config.yaml
n_experts: 48
normalize_top_k: false
routed_scale: 1.0
balance_loss: 0.0129
Below are experts of layer 8 (counted from 0) of a mixture-of-experts language model. Rows are named router (the router's row for the expert), gate (a neuron's input weights, with its number), up (a neuron's input weights, with its number) and show model dimensions 0-127. Each number is 500 + 25 x the weight over its row's rms, rounded and kept within 0 to 999. Numbers have three digits each.
After each expert's rows: "gets" lists some tokens that make up at least twice as much of what it gets as of all text. This comes from a sample of Wikipedia text that the model never trained on. Tokens count by the router's weight.

# expert 20
router:528490500515515487489510484533515461483550472460495478459526458501489467499500523534485446505480512498495518470478485520491502528491541497508513467475457450474523530468498498531517493443469450521482529516488525509534521494500499518544485480471510523466491505482458504476504491521505485523464519487473456534510513542542516508478496510469542492539511519441477493516503518539512489483520
gate0:482496477501489505465466533519528489464496521486485483469486500481487506512466457512564511574465497505561509482493500489539480496496473496526535530509497487512493474515466518512500458494515476496517537527505499494566466525477498473518479461480500499500524428498467544482507490521516484518527494504509503509516501498463486541475468502460542479452484504491532486492480523525514503469528
up0:477531525457545508540522485487508500532505522509506483502507495485479492509509486505461483486541495495480525462518503491476501477496514503470506516479509501471515512497521534490491494469454517516449479497507445467511485489505537503504502549528484479553519476475521490549475507445454499480483513492446531504475459542446523514509477541531485502524507474521479531510559498509499452478493
gate1:474488480495477472539500516477483505488515525507493524478475493493494472485500508512504487503518518516512480494459476504512490469499476507523509501548524478495493526525503426540483478497504472481510453519498486505545470515520471429540507537527512522462509485480458505555508488501572527510535492521487474504536484549450507508500502523487482488487508518505510530493571524498503459491537
up1:472487486527516495497547490524521440493525499527476476544488526532469527465471454483428512480517495495508536494534499530474501502515529470482510479497516504523512484475469477486548477510483509485488533497533497514471455476443481475532489520494490513521503525538485514495492510528480486443504485514524484498458508459523495492523478534513456507526517497509492509546471483553503501513465
gate2:480491487513510475468559449480510501550534513502556474529517472492506483483498525479476516434515486473504540515514516538517462516478559521480510486493481539509494500483475529508483463493465459483478474526489479484465470492489537504515547475462474533533492483523542491461481491505535496490505520530548499518506474518496506504492506484500470508515494519480525485470511494537475520498453
up2:506491499505512493468539480530494474513480470502499478503491500492461511477474535483523548503499561506516492467488468512482513517459468510493479501534498510492498463496457542480545532493504487461506471488522485583472530526454509543473529485470466506503510470495522450550520447479563501496517474511479499508483521505512518496515477508498484452509496520504476491455509500495514525507513
gets: " the", " The", "'s", "The", " first", " his"

# expert 14
router:558468501514540440501500457490502510482486467493505460491530469508471494469471517475495470469515537512520522484513494514548510504520535490519501479482485539508498499504517497487509534476479508449546488512494488517500501508538528514499447484533533473524506544492530490493458523495481531582478507501498515522479500543461506507514507529521539487509461460543489494498466507496492475492472
gate0:494473497519542481475526517523468477523498456438525510521521505501520532461519525483463495524477509497497480472511494527482553505493476495501507456519508526502533493504474509486520542495559543536483478516519494502454499471484494475476498496511478454478524499495514489508514515493479469491496467520501518495437468463498541522520517545468490527485529537493543491496510555520481526534534
up0:476510491517487526516487495484516560488540550562499526503508506492498424506502495529529532479492466506504533493487467461521463481503492522485488513454527511492490503480510503503493444497438524476533499492517509483501488536475494524510498543487500529510499489503480491498515476492553518481497479461512499497504517554517490457520474486529482470514491481476474487535512416509513496468483
gate1:496509548466484498454504526475527460525495494528463518550465542511481478520500437506508499505512502522530496490536505495522547481474490484460488530500499462511470505497566495514514432509517498538491489502453485509497516462511491449497511508470500492461503507511481515493515511508492499495474475497472502471461545508501481454505518543457505480530509492541515467511508507520546468494511
up1:535490501489453468451441480514541517460475487529450475522504478482498495521508477517466510510517487503534517513483503521507547455480508502542495528454481486505531538522515487502518479490536487476477513528488518477491536470547510494503467483494553521490485497512483552486504532549468482521505495509491523501491545443503479506492530453483550486509482459509530474484502501504502511492492
gate2:486494471501506519449486501480483524541520514480484487504507489507513493548480500496499511479503502525530536502533499524508502462470462511507519543508509516531524489493463530502462489496485519507482508516537488461480495470521490583479483464520511485524585454504493502477498518511488474491491527533528506504528477518495501546449493479455518498523486472464554467450478500521491485522493
up2:456517478511482527488524508515523488544507539505494502506459531513476466496531490498498476523487520504465515444504509509489419490518516504463541500489477526516547459476474499513491487502510452468475511498491579483511485473473488548494471487508520476462514511537479549517488503514502504484550543486525499491468527500500473492532522490486453513480495473460496482485507508532500517485506
gets: ".", ".\n\n", "==", ",", ".\n", "==\n"

# expert 17
router:468478536471524510525473475505550505474475514556523495551522492475515501507496521513501515473520516457537475478534468516536470494497532504525520459493471506518556517482491467496476462518523506504523524534488515475473480485514494498487515479523526510532458526511506484487510529471541487503528494484538482498493542457459459522483509508501505477533508517509491498515461548511470467437489
gate0:490525516541504492502514466427483496554513529516523498514509475496500538517485487500452481483524493462506490511527482531525469492458484495459482492555495495538508503487524496517502513542500464448489469509482442495481538493452516500496509544455467490504513554550498498530503518497509535512469452501494485492514504489481531495511539486484517491472472487525455523523502523489494522517510
up0:454507539570472533480512502491527463539514528475511499542527489503497514513530539458484469508516495469480505495515499499521517555499481494496487476539450513514484504450512462482529483552537473483485493464509460497470521509532542521503504528482475531525499540533525534525517507509498523502486478482499491486481500475455469487509485482474550486477507482516477559494507499483486511487483
gate1:526510502499490520484509475540438489524535476499538501485498486504529526524485534499536472473461526459519495472494480506451551484466536476444498518538498500489518491519568460524465496490491523501508522511448497497544481508524494508489507531518453513460468498524485444515500518531505496502505486521529515506534525480521483491486479534494512436497468479499511502487504503478501488526535
up1:545549536515515489515493515537484453479526523521508535493494532531531495519478511523517521470459449546472493524465500552481545487452511513457500513499526479452453465522510468531487486492515493503489530512537511486484497517495514516506503509507523521429461517492516488487494473519508468492481504529477512480472495487503530466494503496545515499542477474496462493493490478501498507540464
gate2:481473472525489455465501495496513475550517503492494537509531525492501488489532539498465510532515472481490504472522484521500471511538527476522494486541520467516469553489450505507511503528481465509536544510512492478488551481476517469470468507504518480530536482481480497487496479517501502532488538461500451469545492461496524487480505498473508478467555511469450523480503510536514496482540
up2:461488484511490482494477482526533503553528521500506510509510487514458506462514520483506465509492488497451515462499497508481509486473492550530530552528507513530478540490460512532543502512486470531526538520522479486481554485508502494462456526477529481540534445487488520493486523488526508484496496500511489461510497459495530474499532530440515481462521503453475530473506482530502504508518
gets: " Se", " Le", "e", " De", " se", " Ad"

# expert 33
router:517472478502507485501526500493515500542521478477501479517471471516500509509509524482436456480496491471505517509441488514506527520514546477497491486443461499477506505495485529469488524466560551497507516524464502504495502480481471467476481504507509470543530505459535522437505526478542515500515451488542540539486535499484508501508481465510500501502492469508492476482462476497555509500499
gate0:509496522487508483461514484468555524497479466487494513541526460460484505499480516494470563524517493481492541478493498526477530508522514489496499464468497531475477461471559480482532509512481535498481473515506492499475481517496498474512453532519475525508545459515512509463550489506519480452532453522505493506456488498510544496480463512506488471505523485484504510499517479539565501492516
up0:533517450486489527538498524553469466512523537520500478447511540546508491479502472508518458463495514519538480497475480472506509510490473531497493521519488460528540533520468534512491466497532513490523502483498513522523539469503485485503545496481520477508453541474493504529443508499499493525472516489457488500558520493490494504533538506474507495496512471472516488516460506473463481463499
gate1:484522504505520476489473483510543485534476493534529520471520468537523480510445496460515473520524481498481466519498501504513466493490539560556505522504485517523489483483515533500515436533513525520494512498521446443522496498487512523489488497495486524461491461511510511502504542499459475461512501484465472497489552493515490526518501533485483538477490486505468445511538478471514507537507
up1:521506505496497490500484530471527514536515533509480472512512478511513517505441496501506462457510473520532507522479479524536458503523533529498532452519478490551500476502540551508488490494489534509516461515461465493502432501492523508477502507493507510481502464510498516442495521485475478480519432547500461498517519515512501538537463488492485514541508453499535478502546490513500508510499
gate2:505503486530510515443446470468583522503505522465488473498501487491491482487515521471483528563465488512472482512528494516501517509492505504502509552519514482501493507516463490523460508520514473488461488483508489480505509521473477483471468483490528493472547486533465444498471499525492507489491534532489513511525532485514530538453482487485487496498550522529492456525461540529518495476504
up2:507450506477505507414508516482514506544486495485496480526497465543503476498483548487458549523489475532508484494508509533510491535478509487502546515506462486464479482482493536500504481506526464501444492481469521499494504502526454492510487489547510511511549504496503496485478529533517491483477485535540504514516540454512513497483510475485476509452522537531465464542472511530495523482501
gets: ",", " in", " by", " from", " of", " after"

# expert 7
router:485494539536521448486467542505506478513496505478520490492532532496467527519499474473482479471495472528488477512489499464473506498488462490526507454541513479538522466524479449474480481487526483541521457501536550514485488499473466478507534519511477505515507521474532495448493488535509544526484517474542540531522471538540493474499469507526481481517509539468510510492514514500484484526471
gate0:571503455546472497532482493543516475533512480569519492507468486459485533500468489498485506478524496517505559503501495494483480474538485545501513483496517483468526499532523513537504506479479466469517516528480505508556465503485498476499482507446487460490506491500507498485504466517568464493508474508485511477505510514525501537487497478515503461499477488480509453523493516492529480456526
up0:476498512472495487473505523494517455522570456525515477480519493503525523529502490517474560491475517488461531493484467488504486465521511516500498485553487481499509484495481515495543495477510512499478524535524485512519452494484454537529457508506467479539489505495497505472456486545552479513488440517541514498507425496528476525505478499482497532512527513471499491513517486500518478511525
gate1:492470472474513470475467444488474521527495521490453470470468502491527496482474544573508521532468486505504509521527513510492519495511542516510523537523546510489503477535510504540482512527495508465472511513484501486496493540539492539535486499518496472475494509525492492562519463491545501513559508521469501505498518519482511485472519523468487472471488458488492509487466522490497488446535
up1:494496492496509460486437499508493516494493487439473419504515507497509549493499481542506516481467524506479528538501532502507482456457517480531498523529524515525516490517465503494432530480469479474468501504519518531531506481475527495464515556528524527495479504509500460504462460503507525509490530500519498533509486501502531476431506503506514505474485511485502531494478529495487498521536
gate2:523515483489460461489509526469543499511481511497456513504457559498455463517428493509572481497482469562485533530479479489491512512507493503469526496467518543491503479469504498502473519485504525545513490450480548510553520495508508510519512481461524470482488484484518486481521507504502481483520493462504495499483517488502511516506498540531519535486518473476519515546487486511518468485480
up2:495454501524508515525528501507455468484517477523509500503520441500548475463541527512497539477477504443531507460467560499531449506487511487491473508465480451496494546515482531507505522509502500464493478494512509544509500517510501451451517463551464516538457516503494483511477488467512494529485511513493515503489499556484528470491503462488512480500467528508502511496502509482490512491524
gets: "-", " ", " |", "\n", "|", " -"

# expert 35
router:472499505501525518498518505505459488490471489492488522485529503473473518500489476447453474482498489526469498484469496474516488489484500523513506488510517460506509516489508470455499484514465497483530497530522467509525471486440479479526527506504473548497493511465494467498477478511473505498467486503537513529507521443500497484528471471500487480493524543484465546546522514515615505508493
gate0:501504510515499455482528546547485477524475501522523476506467533528537504474499510456529490482484492504488481501529502509526504503461514503486498543471533514522491509528506472486507514516466463512531568480501498499489506523469529489509498535469473534493487482489485473517435473526474493517445506460493493505509517498460535541533479495503486540511574465525481521521529492488485473489466
up0:511501492453487497535514492485469517504507509486467485466487515474514514435477531502457508547541499442546450469462524545481493511472500502493482483515493485493515520508517484490471485502490516459516470468460495557488519492504560493506508511567498490512498541536483443504486530510502511484522487528520499510466519521519528498492525513480489486460524499532479497480495517472529493504539
gate1:497523518502504535535522529540480517550531473501496482463532542462507546476488515469472477476489527500505534503482494503493518440493488483559470491490525502476513501565521495468494499472464515464498508503494494515472484485467499518526505569533492519498516529521543506481464472514498472475545511465471519478468502539513494505502486524514466476515514493508476496503498501512514487551451
up1:519452532495488544537470510470513526502575487507511451494492514482498528467509510516497535496527529467464518515490493516494502506510492450499502514507516497499538449501433490483505510532499523470505506482540536502504510536528479514503513530494497493489485475473500549512472550472470517477473479521505525502463490474461559497482492495558504513474458500473502507478471482502496549502493
gate2:497472522527492492509502542534547476488498527503512544507459509511475511524477482479476449581532478536470455519511484521505509478459445528503550532480476530507503538465519510548563464483501476507495519502508491503482506480506496501507513515466537478484498484476498518505532493454501484523498476522513494485503516488504509484481483439477511484511489469534458538502503507494522491497476
up2:553506520492521529491502523480431490531535486512473502519479537476501472520490519502531493498511527487493502526508492469480483468502513435501476472479498475482507479548495510497450524518532512580494511521478543467530519505520475476472484483526548490506494476471494509517521518484494539498500486497497511511488483527523475470501486545508502535472449510465515509522502509479456468449526
gets: " the", "-", "\n", " a", ")\n", "|"

# expert 39
router:532500478519484478549490533495513506507468485500478466501471448522491509500524524490513463484543471484497451524507515458518481479432499499535484487500529515518517474519530496475467533537487498496554507506472527541447501548534477533493499493484517467518534520493515519524503492510496496534550526476520511535529485493538508508474513485500498522525438506485502464475503497479457535495500
gate0:500484492517497559514521530504520446525512484494481478502493528518502538511490515456529479483499518520502478486521497479537515522513440513452502476499525530454485509482529521502502472512491499503504487456505504506526521476491491485459498505508529478562535492517492529529483511501505464510480497418466490489452494496504490481485441567479479502454498473480487508517465514513526484518536
up0:518511447491507547503497526522499440514527474514490487495540497537523521514481506487512489476501529540529497488519507464512460499481480499510530478509509496521477482487516487494458504502502544479517527469484460522525528504505483489481520505494485483568534503507528503461494496508485484498484547430505523498463502466491546526509449571507470539473483488505485499506461513539489483510539
gate1:483508492508474542501535502529490445476514528466490495504534479515526529484507542477486509490514489506534502525519502510516514506558516489520526523547484532484472495440510465505516511512486479436504513487501475513481498497492478506515524518448462476486545534501510525523534494515514507477526515497501468467532491475509446474482524439484529536533493474495454529497502481488496477455537
up1:539520481476498522472481525489490544521480485514475495549441519495493469485501465488511531512523510480496511461511486509490491483487466508457499465453527506465542481514510503518487517498472463540504475581517561458540500500477517494502482474516535467499489456480477464521468511533484497520512481496475491510499506516520515537527477502486466494445502500525512516541497511533515477517479
gate2:507454487460518496464480505535530504488489505522482503521515503508505450486537452517502464429492486507481536498512476515448530480466503527491453494437463508517484520502530510503519474497559476483501542491537532489520536496510532490520452529493547513486503471483508509485525502522504492494452467536504499477499523482507507507512464488498508518492519532509477527504556481520507518537499
up2:494443497500519489484432541526480505485446466514450529544500479535504471484503512530520491508504462477464505475473513518470532454489479530544486482475503510489466484531499524506513474519490473529501540468525523493523512499514520510534473506482510547537531497486521507494529514480459534482490462529488503492504500518528504479544491530508489494465490505470500491512487525554482442509490
gets: " W", " |", "W", "|", "w", " people"

# expert 31
router:489454516576467488518556536504499471504495485531477467509498497533479470512496482505498488522518444471517483530509479514511467489458500493529487503536526507531513486501511506526499472550502469512519503498434515493498474528549466477472493504495484500526498519469513523523530519462492512536491501498509459508495472504542513572464494546529488517494464489501500500494474513524461508507529
gate0:458539504530533523516525507500531505521489482510503516499461507493525501533471484504478507502437518498510506482493488515392511525513460512506527546488516530542512498488510474528554478509535474467460517507521501492470476482485460498485492482503492414511485488482479517527490466511491533495509501490472508510500545482515511470471491506511496524499483485518532524544498505490489481515540
up0:532543528503496488456494480534494505495512522469508456464494518496521500484477505522531492432541533485510533496489486519533478490502493499467513469498569441513509501519530511474467517494562525504496472495476484505500467470533519460500479508530495477472495501484518492546460495500545504466522486526481518503525499489486524496501521513486495515469447476500523492551477462552498499522488
gate1:484481480524493512454509510515529495551472545527474502470473524474495516490495488527526472536499557479486541505479501542480489463547496519509481538545532487520497506461484514497541482507484443463506511498511455505476575509494507486528495472485505509476491494543448507491500462531545516506463503528473507479496448516501490529479505493491510510513527475506493488481471518513497514527472
up1:493500513491490529517512524498510511530457505515505500523503480448516536459495493521480498520496476513481541510499479529486509460513485546473449512511508472515482508463452506479549467512483523432498488507520478540500534514450503451527529515489489516528496519489460501458508470526493535546467490481491534514464491516520498498501528470507500489477557528497519489435529511503508464510493
gate2:547483473473479509504489498507484493510529504538499514489459545499524520555522502464509458543483500488507474502471492518499508539482474512521492488484502547444505488475485519477507516467484496519478493492505504466521494512525463525459494537464533521498487491528497508493508505462502476484458473507528508462555499474525522527564502527543511500547526481492455499506461515552487512517539
up2:533472507467472505495503491508475508527529511535473526509485531478506529545456533509504458540488507475505499511458541482476519524515510499490475477462527532450476509507474496484515552492468487539480476490519505457502503529531460497493476506471517522513499530509511477468488525446519485492453465545522467487527510486521512502532498499544525531547550498486448498500472520520486515501506
gets: "S", "0", "h", "s", "9", "H"

# expert 32
router:474465506521534504505505495510548462488470532471561521536528488543488528488523476527490536499491471472483527494483466553472502510488506467521493490505521507546494484518497491495456497495522531518529495518493501447449449481529526494467504531532458530535474457521480476521530515461511496498504507518515549522490492497457514524507511517531521488519493478446502528489505496525474499483486
gate0:477493488473507488542483500508517517527437519479483514515486483505491537479516508492518504545495493513481510494504497524465493534527515492480467534506510500504501477469483524516523506485472471502508521484479492503503514510502525534566447484526499525532525475481534486485491495482470485594488465535527500496496446579496483467490463507507514530503499528480480529490514502524477564505516
up0:511505521536494492484530538520491535488457524482523496549537496512486505470488444485473489502536501457481527486522528536477501478473492513544501487487524499491490445517481473457488500569500518525528504507525505475474499519478461519460499507567506498484456507476522481504544491471520489532503508501502539463515516517485515493530531479469497477490474488484528477537508545526524540503493
gate1:505486527514497513502502478504524471560533536479486531491539495491504503529531558522458474510479456492504479476477487522525489490490515509475502495474451504503521486495481473536489483559541525524509460514495490498495485488508513509507509528505476528519508512515490469445457516502456455496447495463509510439497514497488516500518571524475527493536535468501483505463510526468500515478495
up1:487507489484491495487470548541503505478458496517508502564510513498474492479477431465504469530514511500497500525487531455483531535507519498490483507524519488480472516476528475506537502492479424476526538484495480533502512510522498510511512459487537507509490502504537560509529530501533512530541533531499487497478485513505490484476420464512498492468497536528500513498503458509492503520471
gate2:535471488465450463480521503507519476526502483496453495541483531487495476473495503501491567455479513477488487471469546529471494449504525506510507486479476518448501539513475486517520525504539486497540488545531447496504483477498522478468456511494513516500482469504501504503500517551517488521508464515505485486505492507517507482456498529504466491488514496507503543563509515480515477559515
up2:536484510499457488482510492518517476470485484498470504532506552514501503479507486487472562503496493497479462473532574536468492440504513507503496493479507504450502529494464487501508490536529510511546502527539461477502481498534515474448471457501510483490493477514535496505487505562487518520514470497472474486523502485507466484482487537470460505485530495498530536540524511486511478543487
gets: " de", " al", "a", " en", " La", " del"

# expert 2
router:496502487483533486505480509543513477476477490552530480505534488540451502511541502484455497536532456475520487514488464524491507509485489494535499479481473515521527466546546529476518541494517499488477487454524518501460504485501477479472483489539488520519485489528514519486532490527506495514476516521533515532556480509474527511492448538514506467540518475464541464500533499531466509500486
gate0:496457498468521539474511507496474534480529502506509491541509487530540503474485491536558491514500470520496552474479497459542503479482499527466475475520526513544481518488485498524510469513534534508495470448507522498487512494449480466496519498517483505471518539509486479453481510487492491478492468518476475459480522445503547446509486486485428521473511490513504495490507488473535504511500
up0:518534434487515501469488513504533520514507500504516500482475470489516465475492419492513469502504482499547509490508480467548535484526469507505537512502519512519518450522543473516533539486495470474521517501544516512506479516515517501514516509515542547490490546470459561486466509463499482488489535534496485493500478515511538500502463470486514526518510494504514449512469523475478485506492
gate1:464447533522479480471481485483486487516516535477488457475499533510535522441454493504516548500529510470474535501494501520520501505510553550508495506476482501479499481536489509477490488511516538421490534502493472529542474503491509493522581458475503531525511512544485504499480466491472477512519500522490497473501500513492507485452483472511535509470536501514482500480497514519508521499499
up1:483470525526464484522491489481523483543539538469467475468497487493514443484427469522498481506534527497464516479477467541544493486482529512479479505516461502475525493507469524501502464468473503476496489497530477511511483486546524504562526507494485542530519487534490503482503497467496479539514514529493480546525457505481464497447479472524532519523499511472519495497494499474489518504498
gate2:509504475502536465533473474463454479510504527523520479456501511451475498484515492566504516522491507522486569510510495487498507490515505479503511472523570492522516512520533453511506468539508492479499522532515481490497489480472520531470512518515475473497524469522481484506484442520519502513518452521524450475503494488514527523470481494507515502454506488523506473526485525555492504453531
up2:487468479502532455524518497469489471486488527493504483474492486470438514487508481585499498537500499514516541510509482481490495474530487502485516451540535501529543505522534471502536449510518504492488550494536521479489494491487511541479495567524483487500536457525505479510498469523514488515507472496550476512501499457508520495482471509528507529494507465534513483515499507536482468468511
gets: " as", " in", "in", "a", " of", "us"

# expert 13
router:517470487494465460512470512513460490495506533476514538511493516499485521469484484497528519529544520478501490487554517471515471481492527514517503448501503554518480499472484463503502458531492548476465493486534443453486478502524462523518524518524477472470489528514524468528459495480484514499522510494470481465495553515541492509520523492466496520482471513521495511524492530547536481477526
gate0:500504507484483535536516502485486450534525493460518526488533450524457481479532523516527474544484468484510504513523512481483490500464499543491494522476465541477484510441510494531473490492500504462507501471525525458537534475511501546492477501467504477519475496512474479501522519478492501536506487454534519520522514495544502520468491483529562478488503485433476544502526500497507489507501
up0:530485521534520488496514507489485513521434469503516489481483470522479458500491513548528552517531519493509543493502474527494545500480524525477441512456477526456539496481482481488464543487512510454510520508481545481515506507491558540496458507505474490501512471512503497509486485507495523491484502479501492499478490495574489501510509488553505488459502505460526493522525489488502479513558
gate1:490480502520532523563464499511503514511488491483500513521499494471530495480478508504481502513493478494505482519520510509490518500487508546503516510460517521440476525467451514529508457486516459539550470490472499498525505486533497482540475491479519540489518509459457488487517541493513446508488509481502473476466525480491505544541516454504483535538498558522519529447463471522524498487503
up1:444476495527518490561475523497492492538483487490502510517523489477511541484535511506497510497506477462495478469522531551481525558486512517507503507468503531452492511441462510517525482504529480500557445449488485487539493496513501525531498500500487536511501492485487505495478561509544459493487519469476476480466543519512496537521494454505491521496527527499493534463502494526501509498494
gate2:497516473523504454513462478506502505503495479478498511491521419506502546475513519485529474497512543501452485526505541482500587514482437508496518493492505517517475530513529483498522520505509526511545498505531465523490529502545531520515511502502470541499483511499521487480532445482490517519523476467466491508534499502472473495489504485487551494469458516490491509451471482490500485475483
up2:520492461497507456537489461504489527485497487523515497470481522523551522483473567530545464523484495501487488528525525510487515443479461478462531510542505541502542504527499449505478495518519510475544489493534512510470506493489497516502528502509501487472466512466498479456539485453503461521495465508504436504498485501491479491519492512511506532503437485521516511457491499501521503502526
gets: " |\n", "\n\n", " re", " s", " t", " ex"

# expert 12
router:480510486499514528512476467483460504471469535522471479469519497497534475495488482507527503491472511488516517460521550543458515515495477483505507490459541476480497513501474540552508504540507495469484496486499460493464486516515507479510574535488520492496507466501447516503475483517498490500486501540458477522494512486471520490514481513481485482459518469494511561494505458479580469506505
gate0:536521486512481475482461482504506549472522500514511516447522507504545511500546519450519514508504521524476512509501509472494475496494506486492505497500493475504565537481532476490533492468466447453504460525489497510531537511483512457462477519525491482481475478513441496496517475546557529506478518514516543508528486542485480522520481521475487445493504499495499464491463528496497507489523
up0:484540501517522485497515515574491493514490516556471487532494479521496469491460536485515520480522509498473503523445499493527484487472492498480521450534483517434483515512534507494541496472517499489540504476513469488486499516548533480510532526521502531529473542500507521465491475500504491495474491480515482489482508504500502473512551458539480522497512518552479520499525473442500494446497
gate1:483485482464508485501525517499496474463512471515503512492487496485506509539480518522537499502475511575498521498436524519561501500482526496486524424506485503464523473494546538512536508489475503508475511488471480484518459494476529481479539506524514485508465501528462490544468518531511499511458431511494472515469470505501482510482468505470512525492486507500490497536528474502479506461531
up1:486473470489491508515512511489458469550523489522514507508494491496505495529491498513508479450460485536514520464482526524527483482486487523451492467496477478453539489495522504521523492466484490483463501540496455496526473510436505511481533484542479516505469469518514503511466519532497511463497465518510489504497462560537459530483523499477486527525524526508511471555535491508485497470553
gate2:483464469509490495490488482497485557525490514503518528485480492476522511450439527515497582492498497465527514479547530518528516502533499443490446467532533474525473504460519501498522502516487555465477510517483543490506508478473479481471499483498505458459528469502468472529512528494496523515495478481492481502480504493532534505511504496490495507510497467518472511501506509531482513564511
up2:526540522504480531522500519522497530478463527482486476526584540496477469524506500481471483478523447503491499504500482490490504477507499522466532503473539501514501483496469495464506474537536486511517493528503493457470476528477520481496493499493531513511494476470533525502502488518509496514547475560516503491527490498501477535503521494447468450474491525527481493557539487494469462450506
gets: " was", " is", " to", " were", " not", " had"

# expert 18
router:527490490463504539501504470468542514456511522461487481472485500478495475524493538518509538518502505492521460484540528528526486517490492480494511496500540511488494512496466504531495446464472491510490496510488462482502515460471554493469508487466525500464481451545500527551513519542485487503530555517454465518506506496501537528476436481484499507505497530481484486523496498533501543473508
gate0:483501507487539461522468496494527537542474474528491510478457482512513529461490495530506503479506509521533512542461514511485530517516514544464473471501503532451488536486474504475514484509478441545488508474474508530510524517518514536468543483502460495491506510464555536464525498462499462497513523488481457476469488500513471492497506504560494536510477482488473488538498516499500534514482
up0:489472523479530495459486565503475569527513517522484500509503476516524461507544504499495496491527468474432503535493509478503494498522454508506478477478503540501472516494537500479544496540482529517513480485493529528494515521540467501505494510502542486480474519479524471439528479482504476515502539503499480490488476539496508499506500474514516497514488481512486493504549474432510531501442
gate1:538510502517446510481499527462549511586484525493513506508526510484500461519535473482480510478512493520485529516507517523483484463496486524446512554525496493490489508487530483528509498524551531495478522487502498485503467476494517503527488506481465488482457450505535508522469491517492518512460542482473529487482516472525515492492491501464501499519485521490544468524520490494499533580518
up1:456500496527507512542501461539478574504484507492453525459518471492481523499452565489439504524525474505518478536535497499518485504514478520539464470491505495486485507479473503514463490492474478526552521507486488487500525481452525531539485511521515517500483512479520483488477527473532486537542487506536481516508486518476534496482480478519485511544509498483474467506484521463474513505507
gate2:526498499528487466556493518463481513495522453518511505513520501556518507499488481509503493505473523523488505484456515487444513518524504478474512484473539487503499517505516553547540498481514498500540487555494492495511494530528520442494480481542500461477494485555488482494467450518522496483507476472531506524517505511538535467501514481457509469462434480487497511472502474493477490478494
up2:514524489474512476492461502490491502529525491491477503511481499531518491487522490501485461501473534538522513486455543484506490504507459554463474461502479511507552481537521527527506511499489494466531509495455519509494472479459529453513475440473499506522507515471540530478500489445529451498504523516493473523495521512452483497501531506525506467499517496505483512443568504481492473491529
gets: " one", " pre", " a", " high", " con", " un"

# expert 28
router:481551479472501499554489488475457510473506490480499508495557547498515511480488448531531558518484528499466505537523531476507516501512501516492509538497491465491475508469519533511498463518499492462507473475501501455527481516501508535502493500462468440436504458514490455533519489521507508488498507496482519457502525482559529503502538515451497500497493497495543493493511521520495482507486
gate0:526517522533489524427475507553519515504483507512517494501510524506532490550487510429494501500519509487506488491509468477500518508509484506497516512444477500494489506497527507531494530485473512514457458519465503490509503501475497471528449495496515538505513496474543525504495563473463481523494518503515462488513475437496468482527463497526504440497477520490525543518530462512508543497495
up0:505466503497540527529500516526537482500481490491503455459510493509454515494517542494473456509501439519471520476518516489450474517471506463500452486506531520540533521522498471495525504501526474493517549483528498518471529540540484499513511491490527477527463516485481454473494434528501521528507492498475492539522506531465519524499482493489503495493508507496478524473546516462498499476554
gate1:482514486534557467533485489487489482538504497522518482490493526487507503470553449489488524537479525510515471507475467532474486498499511512509477527580463476496497509476435510490501532449466520489498522488495454491534500447507484504475491487529487530477512513459521463541494492526508511480543517480539535499502508516505532518482510475492506481459503515506474493530504545482470512506514
up1:485488493491440495474513497472497552481508554471464540515486484508462492529493527526507468511549491498529495478519503483517453514521490507491519484448520542510491475471566498572452501518546522501478458506519521496478504533435545514520504485497495505509488509526484519468532482506486508520503485529479485510475523479512472495536475482538521520487484492523515498510514469510480477486492
gate2:511513461509516503501487529487489513519480522542491537428522493526550476523492532541528439512476542530528480489468474552470490469488501468509507474459513497546498529517484527501500533467484440458493543532482494487515492472526494495482494498484475498496513512492496462510498508519481497485513494525528502526470529470537488454508504526487523499554472503461496533503502504474493476482481
up2:519484505434501501517475515492498502460463470485522463518507526485476495476486495520467504494487507460499502524477504495527492538490510512510505503565490523428492487511485516526477480483486519535511509438518460469506536497488545507508530458501552534523511469499521504525564487482475499498537500493518471456484507521511468513545474493532465490509512535512528493494461490509530526520476
gets: " p", " c", " m", " d", " b", " l"